python train.py --d_model=256 --n_experts=64 --experts_per_token=4 --balance_loss=0.0112 --n_groups=4 --groups_per_token=2 --lr_router=0.000341 --norm_eps=1e-05 --tie_embeddings=false --lr=0.00277 --batch_tokens=[16384, 32768, 65536] --train_tokens=228700000 --steps=6300 --dataset="wikipedia_en"
Below are experts of layer 3 (counted from 0) of a mixture-of-experts language model. Rows are named router (the router's row for the expert), up (a neuron's input weights, with its number) and show model dimensions 0-255. Each number is 128 + 24 x the weight over its row's rms, rounded and kept within 0 to 255.
After each expert's rows: a language model's description of what the expert responds to. This comes from a sample of Wikipedia text that the model never trained on.

# expert 58
router [130 108 144  92 142  99 146 138 106 152 128 117 100 155 172 111 112 131 157  74 149 165 127 119 131 115 153 176 113 106 181 111 110 117 111 153 155 114 164 152 101 127 108 127 138 117 140  98 122 106  90 161 139  99 178  79 107 144 158 146 123 142 132 116 120 129 133 175 123 123 124 130 112 135 104 136 128 132 126 122 138 197 138 150 135 160 158 112 133 128 178 126 176 119 178 174 113 152 127 123 135 124 101 155 140 139 119 127 154 117 117 123 148 159 100 107 121 157  93 130 118 177 117 154 157 137 113 120 125 163 146 135 110 131 106 155  77 129 124  88  99 144 102 124 151 118 133 121 134 128 137  96 109  89 112 104 127 157 126 147  97 129 123 117 156 153 121  91 157 134 137 160 110 100 101  78 137 123 166 133 151 142 124 133 152 157 102  93 141 174  84  77 111 156 142 129 158 105 125 157  83 112 187 102 100 121 101 139 119 123  96 114 122 142 153  97 126 132 138 115 127 152 150  86 113 135  85 137 103  83  99 155  82 105 139 151 114 107 138 113 103 142 129 133 128 140  87  98 132  78 123 110 120  89 111 102]
up0 [ 98 127 135 140 131 122 102 167 126 116 134 100 124 138 150 166  87 140 155 112 124 111 118 119 153 138 100  99 111 124 144  89  87 112 150 172 129 169 130 120 120 129 157 120 156 113 146 180 150 126 151 166 142 133 132 136 152 190 127 150 173 132  67 132 140 108 134 136 137  93 155 135 120 143 123  86 132 107 103 133 145 107 166 110  99 154 110 136 114 144 107 143  81 100 109 138 114 127 158 121  31  92 132 165 133 145 178 134 136 156 125 117  97 134 169 145 156 112 125 147 129 128 155 145 151 163 171 131  78 118 144 154 141 137 162 109 166 153 108 121 105 132  92 129 136 158 148 100 135 123 109 144 150 119 135 117 113 106 152  87 131 127 110 140 152 117 188 140 120  97 137 139 156 165 104 147 155 145  95  93 143 115 106 146 136 141  68 101  95 133 161 125 112 162  86 169 148 138 137 136 134 119 122 129 136 125 122 150 122 108 113 139 132  99  90 152 130 176 102 151 147 132 106 152 132 122 144 100 175 133 137 141 110 152 181 101 143 196 127 141 137 114 132 133 154 114 167 140 125 125 140 133 122 133 129 111]
up1 [150 138 127 134 128 130 129 144 132 132 167 102 140 177 135 151 122 119 147 108 133 109 135 141 149 132  84 122 109 186 183 144 131 140 124  86 144 132 187 127 164 150 126 104 129 112 132 125 132 135 125 127  99 130 149 106 105  99 161 126 112 180 127 162 141  91 134 119 154 128 131  87 124 135 102 136 112  91 118 154 119 111 146 117 113 137 127 133 111 121 115 173 151 135 188  93 112 140 184 110 135  97 200 131 140 139 146 137 172 101 123 177 131 134 129 135 148 117 149 147 157 123 143 151  79 138 130 177 112 145 112 129 117  98 153 157 155 130 136 158 128 116 124 100 107 139 108 106 156 201 137 137 117  82 115 118 159  85 118 118  95 137 139 123 127 187 174 130 100 124  96 132 132 120 102 102 134 134 149 114 153 146 166 190 116 110 137 140 142 111 143 124 122 141 181 123 157 154 140 132 165  89 158  91 170 117 135 131 127  76 142  86 142 118 125 137 115 112 133 105 149  82 101 137 126  98 143  89 126 103 124  70 102 124 142 120 157 161 138 130 157 133 155 136 143 143 110 108 145 121 158 128 103 122 140 116]
up2 [119 142 126 124 104 130 112 144 116 166 133 127  69 134 133 147 126 103  95 138 136  95 112 149 128 132 129 105 131 120 133 191 130 135 150 135 157 136 133 121 119 124 149 115 161 167 150 189 103 149 122 122 148 147 111 125 122 134 161 142 135  97  82 146 122  92 126 112 160 120 120 113 140 108 155  96 118 160 115 147 158 179 122 143  98 132 157 132 131 120 134 143 130 104 139 110 106 105 137 122 165 127 152  94 163 198 111 148 115 121 111 137 122 140 106  92 123 143 107 115 128 134 167 114 122 169 114 148 170  92 149 126 115  91 219 133 128 126 144  70 118 140 142  77 146 115 188 116 153 147  85 126 149 166 157 147 107  97  67 146 133 117 102 120 148 171 134 175 203 161 104 170 142 101 107 129  88 140 149 129 167 132 104 115 105 129 138 134 107 103 123 166 129 140 147 115 136 158 125 159 131 129 131 107 140 126 119 135 116 127 113 120 109  92 140 118 137 173 145 147 160 149 149 106 130  91 105 115 132 102 107 156 137 121 132 136 143 163 126 166 138 145 128 138  95 160 147 150 144 129 125 132 134 183 129 118]
What it handles: Dates: months and years

# expert 53
router [138 122 130 101 124  98 121 130 111 158 134 133  96 136  96 175  99 163 170 141 151 106 134  94 126 133 157 118 138  96 115 114 123  95 123 123 138 108 158 132 140 132 115 126 119  93 165 147 101 153 141 141  94 153 119  97 147 144  76 120 114 154 103 118  94 191 153 132 122 116 134 131 106 126 118 168  63 161 169 141 116 172 138  98 108  96 158  96 126 111 123  98 106 121 108 177 105 142  93 148 161 101 144 147 134 104 157 116 168 125 106 131 149 126 120 101 105 138 168 118 139 128 108 116 134 123 104 136 136 152 134 122 182 102 123 110  84 120 132 133 104 119 193 162 150 108 135 118 125 165  94 106 129  82 149 129 149 117 106  62 141 117 141 137 103 113 130 118 124 143 141 149 146 113 116 203 146  88 115 118 171 122 109 108  97 149 103 136 141 132 122 183 134 154  86 133 145 108 123  97 161  50 108 111 141 122 144 117 151 141 142 137 149  93 151 122 148 161 137  92 152 151 116 118  77 125 106 132 147 152  89 154 160 121 117 130 123 119 134 138 131 142 136 120  96 132 116 111 121 135 150 130  96  99 147 131]
up0 [147 169 145 101 101 172 145 149 149 120 139 103  96 153 111 144 135 124 112 113 122  88 133 161 182 158 138 123  63 152 122 123 122 138 108 149 150 162 101 117 132 194 186 127 169 104 139 146 120 130  82 127 121  87 105 141  96 123 105 162 143 136 144 149 136  86 167 117 154 115 137  97 122 125 132 121 118 150 145 118  81 132 187 122 109 125 174 113 176 125 153 125 162 116 122 119 130 122 155 116 114  72 105 122 107 133 180 172  75 154 135 161 137 123 110 163 148 108 123 122 154 118 134 135 150 121 119 158 109 124 135 163 152 108 192 114 122 185 142 119  95 116 134 120 129 141 147 135 138 132 107 136 146 104 117 119 131  80 139 142 120 121 137 127 166 141 134 125 139 142 166 149 163 149  99 133  88 139 153 140 138 129 108 132 106 114 123 128 160 142 129 125 109 107  91 142 138 108 112 126 137 103 147 151 151 127 157 101 116  91  60 124 103 136 124 148 121 118 134 125 148 145  89 149 143 107 100 114 128  77  72 115 161 154 145 124  87 119  96 134 148 105 142 118 139 119 125 102 144 128 112 131  99 103  85 160]
up1 [134 166 141 134  90 101 136 176 123  99 122 114 126 102  90 184 120 135 144 101 145 132 122 118 125 129 122 124 105 139 118 156 121 138 145 103 131 157 133 131 141 150 132 142 194 134 159 137 133 120 150 118 128 136 142 136 118 129 105 125 135 106 131 197 111 158 160 135 174 145  99  68 141 111 123 131 157 144 118  98 105 136 156 128 147 149 132 130 116 108 107 139 147  79 107 113 123 104 144 140 148 142 102 149 152 127 131 186 136 135 115 140 131 115 127  81 131 115 147 144 152 132 186 140 120 148 146 167  88 112 123 149 149  86 140 124 158 137 167 130 112 122 131  98 105 102 145 119 128 160 154  98 175  69 112 151 138  61  86 114 109 117 139 117 122 134 160 141  53 124 108 133 118 167 114 100 126 114 131 114 135 124 164 129 121 174 118 150 114 103 135 133 100 129 139 164 136 110 145 113 185 119 132 145 132 106 117 125 129 141  56 130 154 121 138  77 132 160 135 164 108  94 137 123 146 142  74 121 145  85 128  92 101 123 120 100 151 179 153 147 139 115 110  97 131 126 126 100 133 118 139 161 149  94  97 133]
up2 [160 120 126 137  72 118 148 139 181 146 141 107 125 159 109 127 148 112 127 120 167 148  88 132 128 111 129 110  65 163 162 119 145 127 129 179 120 137 118  96 130 168 141 138 150 151 154 131 137 129 154 124 123 142 137 138 119 115 115 117  94 138  99 145 124 139 138 154 154 160 139  78 148  99 113 144 119 135 143 171 121 138 120 119 172 135 121 148 133 121 136 119 140 156 150 109 158 167 126  84 100 126 108 117 139 131 145 149 113 165  44 107 110 163 126 126  97 147 157  70 143 169 149 115 131 122 116 151 118 117 160 130 127  91 121 119 134 153 155 103 140 150 137 139 136 106 129 130 134 133 151 117 171  93 109 145 155  78 137  87 122 150 118 141 131  80 142 144 115  86 111 162 154 137 136 149 118 113 140 113 124 125 112 140 133 174  93 142 151 118 156 115 131 104 103  97  90 166 103 130 159 151 127 162 137 133 143 100  79  80  83 143 139  83 143 116 114 133 179 137 162 143 109 123 107 110 118 130  99 127 147 102 105 145 162 136 147 167 191  90 130 148 136 131 150 163 130 133 100 124 132 185 162 128  90 129]
What it handles: Initial single letters

# expert 24
router [131 138 150 123 141 115 131 134 128 132 132 142 140  96 167  99 143  99  95 136 156 126 156  97 124 135 135 112 107 114 173 100 178  83 107 121 135 123 158  99 106 156 104 167 115  86 109 130 121 124 144  95  98 125  99  70 101 119 155 168 121 141 104 153 111 146 101  87 122 130 113 135 110 135 101 132 111  87  98 138 160 141 137 116 150 153  97 120  76  91 173 153 145  94  97 151 172 140 168 120 139  91 119 130 100 120 178 117  96  93 135 131 137 123  74 127 137 136 127 112 126 153 110 138 152 120 119  94 101 149 164 135  92 162 108  85 138 118 113 113 145  87 135 162  87  97 148 152 123 107 117 114 176 121 100  81 150 151 100  93 110 123 115 132 154 122 105 112 149 125 124 103 163  99 107 132 120 150 104 119 108 147  89 127 113 148 143 116 129 153  95 155 128 112 169 143 156 133 124 130 110 144 158 110 137 133  92 129 111  84 129 166 140 140 150 113 134 111 164 116 117 164  66 102 122 155  72 173  95 114 121  80 119 106 132 149 107 152 122 107 120 147 148  92 123 147 114 125 108 113 144 118 115 159 135  99]
up0 [112 166 122 133  97  95 134 119 154  57 134 112 131 173 113 137 126 175 141 150 140 106  92 154 165 116 132 156 109 134 112 185 121 161 124 160 108 111 108 117 143 125 130 111 132 139 132 121 166 118 130 111 104 151 137 160  82 151 143 149  99 142  90 143 105 123 141 148 124 170 140 101 137 147  91 105 140 134 140 138 137 147 150 143 185 153 171 176 106 131 152  80 137 142  78  80 115 116 106 109 133 141 175 117 147 107 134 130  70 173 115 136 103 136 122 163 107 170 166  84 150 155 121 120 126 182 144 142 133 128 128 105 111 119 122  91 122 163 135 116 142 119 119  95 128 103 118 124 163 120 128 112  95 132 103 124 124  86  78 125 131 129 159 147 117  97 194 138  99 109 124 145 102 138 137 114 133 131 108 126 154  93  96 131 113 122 145 182 131 136 153 169 116 117 166 144 128 129  86 116 106 107 102 146 116 145 110 105 126 133 120 112 111 166 124 143 131 147 127  99 145 144  93 110 171 138  86 132 154 111 149 138 133 114 158 164 156 152 155 148 138 123 119  97 137 118 135  92 128 119 160 128 115 137  69 117]
up1 [145 141 150 157 115 172 103 133 149  89 134 152  83 142 115 141 130 135 112 136 135 133 165 140 123 139 124 104 146 117 151  67 108 190 141 103 132 164  78  93 159 145 142 104 135 147 115 172 117 164 162 107 137 134 134 123 138 134 111 131 160 148  89 143 130 126 133 112 154 133 171 120 143 102 131 135 147 110 165 119 110 130 156 108 127 150 130 124 157 145 129 191 139 117 109 127 120 129 130 113  80 127 149 126 132 186 118 134 126 143 122 163 128 124 135 162  92 130 127 111 138 129 129  88  53 129 144 138 151  84 123 110 115  93 171 112 140 199 117 126 130 121 144 147 101 134 147  98 110  98 147 144 163 101 123 111 165 114  89 139 125 136 130 122 115  93 146 100 112  95 130 124 124 162 145  99 192 141 147 123  86 134 122 124 173 125 163 177 123 138 135 166 154 156 164 136 111 167 179 112 153 113 114 126 131 159  85 116 110 100 101  93 110 153 111 140  86 157 141 127 133 125 118 146 155 146 120 114 107 132 122 122 106 141 124 139 118 164 140  98 129  67 131 107  98 154 124 115 164 105 144 140  93 145 142 152]
up2 [138  96 130 183 141 132 121 175 130 130 137 118 149 124 157 128 105 132  86 140 194  95 115 144 169 100 135 108 140 136 167 131 101 126 147 126 123 177 108 138 153 137 119 133 145  72 166 110 124 126 167 158 142 155  96 107 129 134 143 180 123 130  95 120 123 182 154  74 130 135  87  93 158 123 112  81 149 163 163 161 110 118 202 163 132 156 121 153  94  94 131 111 151 125 113 101 138 145 138 147 114 127 115 130 137 123 150 126 111 147  79 146  76  92 107 131 129 124 108 155 166 112 132 102 131 135 128 109 132 120 139 119 125 138 125  98 149 180 145  98 128  90 139 150 117 174 115 109 107  93 139 114 159 104 137 141  90  94 107 144 163 125 131 123 146 136 141 130 117 125 130 148 135 117 105 126 109 126 107 109 123 147 145 129 133  99  76 149 130 137 138 106 117 150 150 134  56 161 111 117 147 134 127 197 157 115 113 139 145 113 106  93 113 137 120 153 153  86 114 154 161 133 123 117 150  99 113 163  96 125  93 123 116 118 125 141 142 131 122 146 114 155 137 122 137 138  87  79 160 153 140 152 114 148 100 134]
What it handles: Preposition in

# expert 61
router [133  87 127 124 113 132 162 137 147 124 132 120 124 135 134 107  98 177 129 102 136 175 116 143 131 137 163 167 128 104 182 108 149 107  95 156 132 109  91  78 125 116 131 129 147 107 140 119 103 161 103 122 139 161 153 111  94  90 145 119  87  79 169  96 176 170 111 154 140 115 151 122 155 105 160 100 127 141  84 120 136 108 121 137 155 159 124  83 112 141 149 167 140 128 143 121 175 125 104  92 120  75 104  87 114 135 141 112 109 114 133 123 142 108  90 108 109 180 151 137 112 169 157 161 123 111 155  90 138 147 126 102 126  90 126 127 100 106 168 138 110 126 149 127 162 132 105 115 105 126 110 104 111 150 124 106 125 141 151 161 150  89 143 132 143 143 144 110 153 125 110 148 143 113 140 102 184 131 101 153 107  87 143 138 145 146 154 197 142 127 114 113 135 163 102 114 160 162 194 122 108 137 114 128 123 108 102 124 156 131 117 116 139 138 150 159 136 114  67 163 104 140 119 135 145 125  93 132 112 148  98 118 119 139 127 175 148 117 108  82  88 142 121  89 123 157 125 127 123 107 149 118 112 118 143 115]
up0 [ 92 131 120 144  72 155 145 141 148 134  85 148  88 160 115 159 105 121 108  65  87  87 105 152 133 100 102  98 127 126 157 116  98 120 173 145  93 133  89 114 152 143 134 146 182 153  95 133 115 147 136  84 163 159  86 143 152 136 129  97 133 128  98 117 154 112 149 107 134 157 132 140 152 114 136 120 106 111 152 152 160 124 186 129 144 119  84 107 106 133 131 119 131 147 122 116 112 146 155  91 116 126 131  99 104 156 135 153 118 142 114 138 117 125  97 108 138 125 128 126 109 146 152 141  93 140 122 166 117 128 119 143 154 136 127 131 108 131 129  92  98 163  85  73 133 121 160  95 108 132  85 125 143 115 140  79 155  73 120 119 121 137 104 120 133  70 149 135 132  80 136 132 118 155  98 115 139 126 127 133 107  66 170 168 164 113 139 175 115 112 122  74 115 115 138 107 123 191 130 129 155 122 145 151 136 118 118 146  91 105 124 100 158 161 129 142 135 137 158 106 134 131 115 165 197 121 120 116 104 109 126 114 104 142 163 118 135 157 124  95 134 130 143 129 140 168 142 101 138 140 112 137 104 125 137 105]
up1 [122 138 101 123 139 172 131 177 153 150 145  88 112 126 145 159 103 124 131 142 112 114  93 172 177 148 133 117 106 109 132 142  96 107  83 105 144 141  98 147 133 108 152 125 116 136 121 132 145 171 154 100 111 121 119 125 115 128 107 127 152 122 135 129  71 169 136 100 153 131 117 119 164  89 120 114 145  93 199 126 102 100 168 115 138 139 144 143 119 131 134 134 103 122 167  88 150 170 137 130 111 126 143 139 136 103 137 116 143 114 126 183 158  63  88 111 178 138 132 147 138 121 140 129  93 133  96 129 101  87 125 138 116 143 119 159 163 149 115 120 129 113 137 137 144 148 100 119  65 117 137 150 128 128 151 154 136  76 106 101  96 123  87 164 152 117 137 122  91  95  84 141 125 168 115 155 132 113 121  77 127 117 146 164 153 143 137 142 146 109 122 145 137  96 138 167 152 163 139 146 116 116 146 179 125 109 109 132 113 131 112 110 160 150 101 117 127 153 140 126 133  99 109 132 134  99 118 178 126 112 134  98  72 112 145 127  66 177 111 140 139 101 101 108  85 121 132 121 138  90 160 126 134 152 122 126]
up2 [147 179 126 151 148 135  78 122 116 108 169 141 114 150 115 138 154 120 110 119 118 122 132 151 193  86 120 123 145 150 113 114 107 204  96 113 122 145  74 130 164 125 121 155 127 137 117 130  85 132 130 105 103 142 133 123 155 124 110  99 135 151 101 119 135 110 145 118 122 125 142  96  83 109 164 135 142 153 153 152  98 103 149 105 128 147  96 148  96 110  65 107 126 156 135 144  81 166 134 164 100 131 154 142 103 141 113 180 122 106  94 120 119 108 127 126 134 119 139 160 111 167 122 141  87  97 149 141 116  95 161 129 134 108 208  95  78 147 155 120 130 129  93 138 104 125 137 101  97 114  84 186 165 109 123 143 159 134 125 127 111 168 140 118 155 115 134 148 122 142 159 117 102 131 104 133 147 156  87 152 140 149 116 140 140 106 148 115  87 126 142 140 120 137 116 122 110 169 137 129 169 131 126 186 145 136  88 120 141 124 128 127 108 146 165 135 125 148 169 117 162 112  77 145 127 124 123 106 135  85 123 136 132 145 115 141 124 104 147 103 146 132 134 119 145 104 148 104 183 124 135 155 132 154  92 131]
What it handles: Career and time nouns

# expert 28
router [175 143 132 147 134 120 108 129 120 135 110 142 139 175 108 105 154  86  98 137 127 146 104 118 132 131  38 118 115 139 131  95  88 123 149 137 114 114 111 107 109 153 124 158 154 151 100 108 125  95 107 149  93 133  98 121 106 150 148 118 148 156 136 169 133 158 119 107 122 119 155 135 134 119 169 131 145 151 133 175 145 165 113 155 114 148 148 130 108 107 113 173 159 111  84 123 145 129 118 139 127 143 100 139 156 127 145 170 111 154 149 126 107 129 119  96 186 133 169  83 134 104 122 114 112 105  93 147 119 142 134 121 118 150 127 145 113 121 119 131 111  92 158 117 113 131 145 165 116 138  93 152 123 124 156 172 135  94 134 129 109 139 102 110 108 154 130 110 126 132 111 107 149 108 153 122  95 164 128 167 109 178 145 124  93 121 176 120 159 141 147 109 145 133 116 131 100 109 123 146 140 120 127 131 154 189 124 146 135 134 130 133  86 138 196 103 113 162 101 127 124 141 137  92 188 138 159 120 167 111 173 112 153 114 103 102 141 215 153 149 142 142 146 132 164 145 110 117 129 116 156 115  71 120 138 138]
up0 [151 160  69 136 120 183 133 124 145 126  90 107 167 144 109 115 161 145 169 146 106 110 116 147 144 146 120 106 107 101 131 129 124 105  85 138 119 148 109 125 145 157  98  91 153 163 142 104  93 134 133 130 110 123  91 104 132 159 143 159 132 116 136 141 171  84 133 107 135 145 109 103 143 122 106 111 115 133 185 165 129 152 146 128  86 172 104 145 127 154 147 109 143 116 179 148 112 154 117  77 136 139 149 138  99 151 136 131 131 144  95 175 147 128 172 123 161 118 152 166 197 145 162 126 127 134 151 151 100 122 156  97 115 158 140  94 138 150 124 106 114 123 144 148 157 129 124  94 162 134 136  99 150 117 122 132 113 102  86 120 111  85 135 156 135 125 193 133 148 105 111 145 114 172 105 151 135  95 144  94 148 127 135 145 134 152 124 136 150 115 105 139 108 148 133 136 121 142 114 117 181 112 113 129 159 149 109  92 102 126 126  96 165 145 134 140 176 151 121 120 146  91  88 133 139 114 154 124 135 136 159  91  94 125 170 136 150 148 122 108 125 129  90 101 149  95 117 124 122 122 116 131  64 181 118 116]
up1 [127 123 162 126 105 141 126 184 124 125 145  94 124 152 171 127 134 132 114 120  99  87 166 136 146 138 144 122  96  86  77 138 125 192 179 128  88 185  97 117 148 129 141 108 122 143 154 141 144 170 128 126 109 114 126 108  90 134 112 141 112 133 132 174  88 104 101  82 139 119 114  94 127 145 126 105 141 176 146 141  96 114 131 137  88 118 132 184 170 134 120 133 158 116 126 133 103 134 124  96 146 157 140 177 116 144 121 182  88 157  95 115 127 134 146 148 148 168 119 167 132 133 154 123 103 164 129 176  88 128 137 185 107 117 128 133 127 118 160 101 111 111 139 117 114 139 142 132 106 145  99 128 181 120 115 125 126  44 151 103 110 101 122 151 147 113 118 127  99 115  86 151  92 114 104 139 136 129 110 114 133  88 121 135 136 125 106 117 130 113 126 147 107 117 125 107 127 145 143  99 155 110 146 178 123 136 108 115 110  89  99 120 117 167 152 150 150 151 113 101 159 131 126 128 162  88  93 133  98 138 140 118 128 158 143 158 119 152 141 138 150 144 147 127 123 135 119 106 173 127 136 116 134 105  93 178]
up2 [ 92 145 127 105  96 118 104 129 160 129 109 158 117 173 170 145  80 163 131 133 130 121  93 130 144 147 129 168 108 134 156 133 106 165 104 145 133 186 102 123 188 147 104  94 116  96 122 150 104 140 189 146 151 119  85  90  99 129 112 114 159 134 114 154 160 157 147 130 150 125 126  91  70 115 107 124 139  96 139 131  87 159 159 110 131 134 124 134 112 158 108 138 118 115 146  61 116 151 138 131 126 122  96 143  94 146 147 168 124 152 113 135  82 123 118 111  98 158 134 126 133 142 139 120 108 119 160 133 131  99 138 105 120 136 152 150 186 145 121 117 139 159 144  83 112 145 158 106 130 135 142  98 183 104 166  99 151  83 124 132 152 140 143 150 157 103 177 119 102  96 124 108 127 101 109 115 154 192 104 105 121 162 105 127 145 156 133 130 115 135 133 133 115 131 145 160 109 154 136 124 141 115 128 131 141  94 111 135 114 117 108 127 143 162 143 141 107 132 178 101 141  74 141 145 149  91 130  97 163 102 121 105  83 114 156 116 115 144 147 125 148 119 130 115 143 124 162 116 185 135 131 142 130 167 123 119]
What it handles: Prepositions after nouns/verbs

# expert 45
router [136 126 147 114 132  71 136 136 122 135 107 117 123 118 164 134 105 112 118 127 122 156 128 109 113  89 159 167 131 129 162  88 101 181 124 117 109 124 153 155 115 124  85 146 143 144 144 139 148 159 119 141 109 110 105 113 110 153 162 132 104  83 132 105 150  99 133 142 109 162  82 144 102 134 186 158 119 130  69 115  98 150 117 153 168 118 131 132 116  81 154 103 141 139 139 153 155 165 134 104 130 129 131 106 142 142 123 104 131 149 129 139 136 152 123  79 102 118 165 130 158 118 114 143 145 120 130 139 123 165 130 109 115 113 133 145  77 153 137 109 111 110  80 130 163 124 150 114 111 174 108 104 104  82 104 113 117 110 155 111 103 115 140  88 119 115 121 101 114 128 199 138 156  94 120  89 134 132 147 140 138 151 129 107 163 144 155 111 154 139 105  98 152 193 102 118 159 145 186 129 130 138 160 117  97  86 107 140 148  82  95  97 105 162 106 134  90 131 158 140 130 166 113 136 103  93 119 139 131  92 139 111 113 108 145 144 107 131 152  98 116  92 159 138 130 129 145 100 102  78 130 124  87  90 129 112]
up0 [168 118 186 132 120 133 122 157 130 120 128 109 123 111  97 122 129 108 156 110 137 117 173 141 172 105 107 131  89 127 201 124 113 176 147 161  95 154 151 122 133 172 158 142 128 140 155 126 131 181 154 161 166 113 137 136 131 165 109 137 160  81 152 129  98 164 175 108 124 148 161 119 126 105 159 140 143 106 144 111 113 102 151 126 120 145 127 189 126 122 122 136 154 156 139 120 124 122 145 140 138  97 119 138 124 158 176 132 112 119  50 161 107 142  82 111 152 141 139 120 141 139 113 120 125 128 141 133  83 140 126 140  97 127 144 124  91 146 138 124 142 115 124 113 164 160 114  91 126 109 120 121 114 145 121 117 160 106 137 145 101 120 133 101 152 130 173 139 121  57 112 136 108 147 107 124 115 167 121  93  95 122 113 149 132 128 108 134 140 155 119 123 137  94 164 101 151 105 101 162 148 131 116 160 122 138 103 104 130 110  86 136 133 121 153 119 162 155 122  79 128 111  73 129 166 132 144 169 153 141 156 111 139 152 129 161 127 165 107  93 109 129 136 117  91 148 103 147 162  86 140 121 133 129  93  79]
up1 [117 141 116 149  66 171 122 167 157  98 142 103 103 141 178 155 149 171 122 137 131 107 174 158 122  87  82 145 139 148 112 130  95 136 104 152 119 153 138 112 128 139 141  93 146 175 122  95 127 151 150 124 118 140 144 118 112 129  85 115 121 125 117 103  96 164 184 145 138 126 163 111 121 123 142 118 151 117 153 116 147 100 145 120 136 136  73 135 131 134 135  77 107 136 143  90  99 112 177  75  98 131 148  69 137 139 115 137 116 160 129 129 143 129 119 164 102  96 123  96 128 110 193 144 112 133 110 158 147 112 140 117 150 159 120 171 169 125 109 126 129 101 163 103 104 147 134 124 171 147 130 147 107 163 127 125 152 137 145 119 147 149 157 145 138 138 158  95  97  58 163 127 115 120 147 142 134 128  91  99 153 140 155 148 123 121 111 106 120 111 136 175  91 122 121 162 145 145 159 118 161 108 125 118 157 118 119 118 140  90 129 166  99 121 135 166 112 136 155 155 128 119 145  81 107 126 143 119 117 126 148 114 125 120 146 136 181 178 107 143 137 112 132 158  99 147 110 138 140 144 180 152 112 129 135 122]
up2 [153 165 121 145 129 134 136 170 126 135 118  87 124 172 134 119 157 139 163 122 143 105 142 157 142 150 114 140 132 159 138 150 122 170 127 147 114 180 102 125 123 154 100 108 121 111 140 159 122 121 164 127 104 138 122 121 152 116 149 130 123 114 112 109 136 138  80 126  96 112 101 129 132 113 118 141 163  94 154 140 117 105 182 132  67 126 123 117 160  92 115 160 110 121 126  82 123 131 178 127  78 112 150  90 131 137 126 119 117 151 121 158 165 141 103  92 125 167 136 144 138 167 145 118 140 171 129 105 136 118  87 135 137 123 145 139 115 155  76 108 120 146 171 145  69 104 154 146 111 136 143 158 132 124 134 104 150 108  93 132 117 134 152 134 100 102 183  69 119 120 163 122 123 146  97 118 147 131 127  96 141  82 140 173 158  88 156 161  68  79 169 155 101 107 168 141 124 152 146 115 128  82 138 140 118 114 137 105 103 111 109 116 150 117 127 155 127 130 155 157 107 117 116 133 106 138 117  99 131 143  88 112  96 133 164 122 116 162 151 137 126 130 115  66 147 149 114 108 150 111 150 154 106 142 118  80]
What it handles: Place name endings